From a checkpoint of a small mixture-of-experts model trained on Wikipedia.
Size: 10 layers, width 192, 25.6M parameters.
Experts: 192 experts in each of 9 layers, 32 tanh GELU neurons an expert, 6 picks a token, a softmax router.
Training: 362M tokens, 11051 steps.
Below are experts of layer 3 (counted from 0) of a mixture-of-experts language model. Rows are named router (the router's row for the expert) and show model dimensions 96-143. Each number is 128 + 32 x the weight over its row's rms, rounded and kept within 0 to 255.
After each expert's rows: "raises" lists some tokens whose logits its average output raises strongly, later layers aside. This comes from a sample of Wikipedia text that the model never trained on.

# expert 15
router [ 97 118  80 124 110 160 171  48 151 133 108 151  80 129 142  91 113 105 190 146 112 169 137 146 159 111 111 115 145 137 129 156 121 112 121 134 133 140 100 107 157 135  96 126 146 148 175  84]
raises: "However", "Despite ", "Additionally", "More ", "These ", "Other "

# expert 155
router [144 129  97  83 100 112 113 141  95 155 156 151 148 186 134  83 128 127 131 173  97 131 180  94 151 104 150 174 128 107 144 133 186 118 121 175 133 188  91  99 102 163 106 145 108 110 115 164]
raises: "Studio ", "Single ", "shall "

# expert 153
router [ 99 174 163 137 135 102 149 140 135 122  70 138 149  46 137  68 147 121 123  90 134 128 118 100  73 109 159 118  78 118 159 138 153 113 203  93 136 154  97  98  42 128 177  92 133  97 145 142]
raises: "osa", "ř", "osa ", "guil"

# expert 157
router [129 153 162  96 128 137 144 152 141  96 186 100 176 107  94  79  62 106 102 143 181 127  86 152 145  71 132 106 121 139 145 153  98 181 146 141 148 107 107 165  87 115 120 124 137 130 164 124]
raises: "the ", "further ", "spec"

# expert 0
router [134 200 144 141 146 112 206 124 113 100 127 145 149 158 131 160 117 114  73 157 144 123 105 149 113 170 140 106  99 110  81 129 168 155 125  95 126  98  75 118 152 157 137 150 151 130 154 114]
raises: "ology ", "ual ", "ologist ", "ologist", "ative ", "ological "

# expert 26
router [ 88 111 122 164 130 161  86 124 106  71 118 133 111 144 109 118 176  69  47 157 151 170  93 153 156 174  23 118 120 124 136 150 157 196 159 101 131  61  96 120 141 134 108 165 145  71 113 134]
raises: "the ", "its ", "them"

# expert 21
router [ 58 138  94 126 134 145 140 168 157 130 137 130 154 151 103  82  97  92 116 158 113 181  77 139 110 166 181 134 128 146 169 174  33 146 173 111 136 158 117 134 137 110  93 152 145 123  95  94]
raises: "the ", "his ", "her "

# expert 152
router [125 108 154 122 140  71 117 148  97 120 106 117  46 134 162 121 122  95 143 151 110 134 169 148 108 146 208 124 165  75 123 110 119  69 149 111 106  42 141 111 143 158 162 182 117 168 140 160]
raises: "Islands", "respectively", "Island", "peop", "families", "County"

# expert 185
router [104 113  90 167 157 150 158 136 154 151 140 141 159 141  95 118 147  97 180 103 112 177 145 162 105  95 116 127 123 123 118 166 139  81 122 113 132 145  77 145 175 169 169  90 185 136 140 121]
raises: ", ", ". ", ".", "\n", "; ", "/"

# expert 131
router [128 115 145  60  62 141 127  67  84 110 105 116  39 120 109 119 120 111 147 100  93  94 202 185 143 115 151 156 185 133 149 174 117 107 124 189 153 100 137 143 136 149 100 190 102 168  35 106]
raises: "verse ", "cent", "form ", "ient "

# expert 163
router [ 82  98 132 112 132 225 164 110 141 128 131 121 100 103  70 123 168 100 154  79 178 105  98 105 161  67  81 123  93 112 129 149 165 102 157  99 120  93 113  77 136 161 141  80 119 117 167 110]
raises: "Succeeded ", "basis ", "occas", "signific", "additional ", "same "

# expert 13
router [120 118 109 126 119 175 100 121  95 164 142 105 144 145 129 137 114 120  65  97 139 114  95  78 155  91 113 168  86 124 126 105 144  95 117  99 162 104 108 151 134 176 139 110 130 134 134 114]
raises: "elections", "also", "Species", "Territ", "together", "ences"

# expert 14
router [153 150  81 131 161 133 137 144 101 157  70 127 170  99  70 109  92 117 128  72 132  34 174 158 168 123 119 160 105 129 147 111  84  77 140 160 149 102 106  93 135  84  73 135 106 114 139 168]
raises: "day ", "ning ", "month "

# expert 84
router [105 114 154 125 158 145 121 174 210 171 143 149 150 103  77  98 155 103 126 137 145 121 124 100 137  97  95 133 140  93  82 114 127 136 116 168 151 108  98 112 133 153 160  69 136  71 136 189]
raises: "Gls", "ulate ", "vocals ", "woman ", "wound", "ouse "

# expert 24
router [126 110 115 122  43  69  73 128 121 161 113 131 110 141 122 134  84 126 117 111 106 126 116  31 168  71 149  79 101 160 143 105 116 127 112 137 126 152 125 105 121 102 115 163 179 143 132  97]
raises: "married ", "201", "195", "196", "tor "

# expert 112
router [157  97 146  99 131 111 148 136  84  96 136  84 128 203 151 167  84 143  55 176 104 123 171 144 133  83 128 157 149 125 193 147 165 131 126 150  94 116  87  78 151 154 146  91  73 138 137 179]
raises: "|---|---|---|---|", "LC", "time", "eria "

# expert 109
router [130 109 100 127  67  95 134 145 127 139  77 118 144  60 183 113 121 188  70 168  66 117 134 110 127 102 148 112 107 130 120 156 127 149 148 116 129 104 137 105 119 137 205 119 116 153 179  96]
raises: "Former ", "historic ", "The "

# expert 10
router [128 144 154 144 129 163  88  92 121  73 177 118 112  83 132 143 131  95 154  88  96 125 125 147 104 116 155 123 107 217 140 116 172 241  92 123 154 207 107 178  60 100 102  90  60 134 141 149]
raises: "optera", "game", "victim", "cograph"

# expert 190
router [185 130 117 144 106 177 115 121 118  78 170 135 136 139 127 152 152 124  88  87 100  88 131 117 178 209  99 171 123  69 128 110 108 145  81 135 130  87  62 119 160 139 106 136 102 120 157  71]
raises: "az", "ade ", "ax", "ah", "ess ", "ade"

# expert 150
router [119 151 106 134 150 151 180  95 165 157 138 139  97 158  54 197 145  99 176 103 142 113 120 176  80 166 122 113 116  96  96 135  84 101 150 148 149 127 117  92 137 153 108  84 149 115 143 125]
raises: "\n\n", "\n", "These ", "==", " ", "= "

# expert 19
router [ 82 142 119 137  93  95 213 151  80 121 138  99 167 123 118 158 132 142 140  68 114 128  82 107 111 142 176 143 117 100 162 139 112 142 145 170 155 110 113 153 149 115 116 144  76 140 104  84]
raises: "remain", "lington ", "Philippines", "administration "

# expert 184
router [ 79  50 113 130 140 101 165  93  98 124 214 151 158 124 112 161 119 145 136  81 204 144 119 159 161  96 169 190  81 104 119  96 181 164 173 178 141 134 108 119 180 149 133 153 121 128 128 107]
raises: "cor", "be ", "been ", "\n\n", "include", "author"

# expert 106
router [153 122 142  95 115  80 105 114 114 139 101  98  94 141 106 118 156 149 132 126 127 106 144 201 116 136 168 141 204  94 123 144  81  91 126  97 100  81 130 131 140 122 132 180 147 106 158  91]
raises: "wound", "cou", "victim"

# expert 75
router [102 136 106 178 161 134 170 117 149  97 124 131 141  82  90 126 155 111 163 130 160 166 149 174 138 102  72  89 106 201 151 113 133 132 106 104 142 203 135 137 101 153  94 128 115 132 145 110]
raises: "Succeeded ", "resulting ", "see ", "they ", "including ", "though "

# expert 45
router [ 63 125  98 144 107 141 169 121 111 139 141 140 165  84  88  89 123 130 102  88 102 119  92 136 163 128 177  63 148 172  92  98 203  87 102 132 144 162  94 111 153 170 128  97 176 106 166 158]
raises: "ures ", "ets ", "ities", "ured ", "eter", "ets"

# expert 74
router [108  96  83 160 142 133 158 140  82 142 116 138 139 134 160 146 179 168  83 139 118 153  84 137 186 147 106  79 112 169 125  75 199 160  58 111  98 132 125 128 162 159  88  89 106 100 118 127]
raises: "ough ", "confid", "difficult "

# expert 146
router [139 149 127 162  65 152 148 134 102 147 135 139  59 113 129 148  62 139 138 110  93 130 210 132  81 101 160 107 113 119 168 125 109 144 165 118 125 115 122  98 177  77 123 140  46 131  96 115]
raises: "S", "P", "C", "D", "vers"

# expert 159
router [ 80 102  96 169 165 150 126  98 140 132  93 158 153 120 141 125 144 125 124 137 158 160 154 125 143 142 106 156  81 118 136  89 201 135 147  90 122 147 105 137 191 157 176  81 183 130 166 150]
raises: "draft", "); ", ". ", ".) ", "?\" ", ", "

# expert 54
router [185 151 123 177 165 130 185 114 144 112 133  96 109 125 109 112  72 156 123 103 100 164 122 129 126  89  78 150 135 155 115 156 162 115 182 149 135 180 108  73 107 131 109  99 145  92  92 158]
raises: "| ", "==== ", "====", "|---|---|---|", "|---|---|", "|---|---|---|---|"

# expert 48
router [119 156  62 153 128  86 103  92  85 138 175 165 131 194 116 117 112 151 183  87 101  84 194  85 103  96  97 186 103 132 141 150 150 114 157 151 105  94  75 129 132 104  78  97 103 145 194 104]
raises: "least ", "billion ", "say ", "ingly "

# expert 59
router [ 90 135 105 125 116 138  53 147 156 119 101 110 126  42 147 116 121 196  96  80 130 118  47 119 159 139 156 148 111 129 175 151 189 117 131  87 145 155 127 149  72 168 161 142 144 128 187 119]
raises: "alist ", "alist", "ance ", "ance", "die ", "alists"

# expert 49
router [ 66 122 111 139 111  55 135 136 103 135 159 151 145 131 135 125  81 106  95 140 133  97 150 114 167 126 172 125 172 115 107 117 132  88 153 137 101 139 155 137 109 150 164 117  92 130 110  71]
raises: "artist", "island", "census "

# expert 44
router [165 113 113 143 141 149 176 101 116 164  90 150  74 132  96 171  59 126 129 138 108 134 159 152 101 103 129 102 142 125 154 158 171 129  77 122 122  53  96 112 137 125 173 136 165 102 126 147]
raises: "Canada", "Britain", "replace ", "improve ", "reduce "

# expert 43
router [ 87  78  96 120  57 158 154 175 181  97  99 115  85  94  82 107 170 132 189 147 136 174 110 159 133 102 120 193 110  99 140 130 155 126 131 152 153 144 158  82 167 159 121  92  89 108 171  84]
raises: "===", "== ", "He ", "==", "Other ", "These "

# expert 6
router [146  48 149 194 172 202 119 109 123 189 164 116 131 121 113 107 157 101 122 118 157 147 158 167 105 148 161 138 121 113 154 109 114 154 119 140  95 145 137 146 138  99 160  75 117 120  70  97]
raises: "also ", "was ", "is ", "fought ", "married ", "appears "

# expert 176
router [ 58 151  91 143 125 151 176  82 124 170 113 133 184 130 122 131 108 140 122  83 107 116 140 120 110 108  69 130  77 197 172  99 154 131 106 123 192 219 140 110 111 116  72 122 162 117 105 158]
raises: "ire ", "ash ", "ire"

# expert 186
router [156 134  75 127 174  69  64 154 162  94 133 191  76 155 140 117 180 130 172 130  84 164 122 164 123 161 152 161 127 115 118 113 183 110 218  94 139  78  90 161 127 172 164  94 165  90  88 122]
raises: "of ", "and ", "(", "→ ", "Died"

# expert 93
router [114 154 165 118 119  92  90  74  84 195 137 134  62 180 111 162  96 100 120 121  82  99 152 131 111  89 130 120 113 168 148 109  89 100  99 125 153 121  68 103 160  80 116 131 147 132 117 162]
raises: "of ", "known", "Of "

# expert 40
router [173 139 110  87 135  63 123 109 130  88  77 105 168 138 130  97 145 143 156 136 163 103 121  89 102 119 124 114 108  82 122 129 145 110 119 118 140 129 103 145 186 160 144  95 153 149 144 177]
raises: "), ", " ", "; ", "\n  ", ":", "^{["

# expert 95
router [196 154 120 150 136 106 131 124 126 105  96 179  68 158 152 132 132 151 108 104  96  94 141 183 149 146 124 130 143 121  68 152 120 125 157 135 140 122  94 126 103 167 139  70 128  83 147  95]
raises: "| ", "- ", ". "

# expert 158
router [ 96  96 105 146  82  98 101 129 125  93  70 103 141 133 134 141 117 147  94  98 102 126 174 151 103  84 127 138 101 120  90 121  69 179 128 137 172 137 145  93 119 163 106 183 125  80 166 117]
raises: "Name ", "# ", "Year ", "Role ", "Player ", "Athlete "

# expert 165
router [180 120 137  72 111 117 145 151 102 111 109 121 128 146 123 166  98  89 190  94 129  83 185 174 143  87 170 135 206 185 141 161 110 125  65  91 107 188 110 141 108 158  81 207 170 146 110 108]
raises: "park ", "band ", "painting ", "artist "

# expert 105
router [ 92  74 116 131  83 115 104 134  81 105 153  72  97 112 120 125 165  96  92 123 129 151  95 122 142  96 136 163 118 221 109 105  91 105 135 203 134 132 124 162  88 154 153 140  86 102 137 108]
raises: "respectively", "academ", "Succeeded ", "others", "society", "Committee"

# expert 62
router [124 171 162  54 182 191 113 132  92 168 129 159 119 157  83 113 158  66 138  96 106  77 192 134 162  78 104  84  90 164 100 126 104 137 153 115 123 160  95 107  68 143  84  80 116 101  62 140]
raises: "- ", "| ", "== ", "Binomial ", "include ", "Geography"

# expert 89
router [ 69 121 109 120  88 203 119  96 120 139 157 163 140  62  97 112 100  95 210 157  74 121 120 164 120 121 127 130 142 132 176 133  86 187 121 188 147 168 126 116 134 127  92 112 111 106 152 142]
raises: "there ", "many ", "he ", "it ", "they ", "some "

# expert 36
router [118 203  60  95 111 136  93 131 161 155 178 165 160 162  68  89  82  98 110 112 125 145 199 111 147 154 159 125 109 112 117 113  97 100  66 195 140 183 118 177 132 163 138 116 168 123 165 112]
raises: "Binomial ", "ning ", "ving ", "ling ", "ious ", "tells "